Below are experts of layer 6 (counted from 0) of a mixture-of-experts language model. Rows are named up (a neuron's input weights, with its number) and show model dimensions 0-223. Each number is 500 + 50 x the weight over its row's rms, rounded and kept within 0 to 999. Numbers have three digits each.
Before each expert's rows: "comes after" lists some tokens at least twice as common just before its tokens as in all text. This comes from a sample of Wikipedia text that the model never trained on. Tokens count by the router's weight.

# expert 13
comes after: " ", " in", " (", " In", " the", " re"
up0:465523493521556500508406488490438508567513516475498542560553488517565504438594542499447569526576550454541390394426489565398418504545459495471544486501443498535577551517449482535423508401473570557521495464466471476452499514515523525566505569447489505565513520546532476562403553442560477460472490461409518445418537527534421448558561497511481528620468505494502392566465551592559537486461577561485605526505446421396456540528504565520439515541529531537498395579488375515408469444511484522557482494436565485422500485563528501516566474431492437522499460443467515554494406542465507533484558477434565481617463524456443470503536447466480475429520522398497552583523478442478504515427

# expert 3
comes after: ".", "\n", "==", " =", "s", " =="
up0:469478481521550590566513444474451560522566496423538537473429499427428443535499470443503494485456492454467525574567491477479444452476595436493513515501375467528526629515446569489481523509544589503424500546493516532433592565586524563502495421423394490421591438478547482570543397426518499595575569517485564566499491506454469528509488506489479528449510499505515446498432513500460509477457516630488547457489495509542401584546501431411531513512510485534524529486540502486457497545480568486407460531561431575487570510446571547513638502504514525534557517530542480594524497467416493528541484583532549499431571487499546464394478445534468415551559445512608563500445485505424549577504

# expert 14
comes after: " |", "0", "3", " —", " Vi", "4"
up0:471447453439469547498496462483492518410516444544478428581498487471479543532478480453609491664629571504573508394528459464513447525494479523416584457553526545506480568428555452482529388442510420488532541444536448466486548499431545486533546545514481481506479530429398471452534483498508596551470492542581491481491368561418495517509417424503508528535479508413442550558513439440430443507441482490496512510530434546484449521549537549460474546437602432451493457506452503501451521420402479400473528544424523507494444495547550437436518551508506522510530478429434536433581489563444438484509417505574537541462518534546453479558496418494412570562563574486506457541524468421469490431498

# expert 8
comes after: " |", "|", ";", ":", "N", " which"
up0:496461530499522410606503475511529498507512537493512466539567542469597466485479525526452568429538599495447407500599584490582465568489572552477494421582462460629493394502431545505449515491540476576561597520556484503440406533510479578498560538517495618559460506539548543491553547574466463512458391506480456472467470549590547493517440499498455430493567471499422468509522510493572530501514472380551385486448520479539478473541584525400565518490493505491537574555483584508460484493507536543539435499579560499523464595564513567582566392489542555486489469541522484500424564435400460505514517527537491470505540546474557486582499511524512527472530502458503609501465540453603518523588

# expert 15
comes after: " the", " a", " his", " and", " for", " an"
up0:500484450505473485599467492440439525559559488480599543519444481587595509442430595450526482467468499464483514518531376583467545476536483524438562436466492488516529522431511504478524479451481492448523523521514526549579512451481546515495477520567571474499499484429492421486510558535394536568516551458491522548476469464520583484516488526421500465517535555444509490476475502492329479542454510577551474536462502587478532505527449543545478477510493508447453527455534476468453463487562493533619562476610499567440426490575454455506638508621488582577609451567488464551480474421495477514484526383533457503415426500401452501588490541512444438493435465512557516536353514502504540433593

# expert 10
comes after: " ", "1", "2", "3", "4", "5"
up0:458510503421405454528442460488528445406455480506517481590459545453494512412514512571574490524479452500475440489529477508480565529479483594434478572485516482498503491423530498487508550499427509508564529576554570453526631594538531465498455441586482533571467525540566508480540439502587499495492563490554495542498495476486412586457386556487464527536507548557464435485648386487541559521470520472511416505606438476541511545479457423456470463480458525498501500417455570529518513398485453439483455459532428558503464492532406444462444527473411616486583488485542459490505516480421409470396508476609489509552529610465554510530491520513491560498447523469530441483493463477632460593533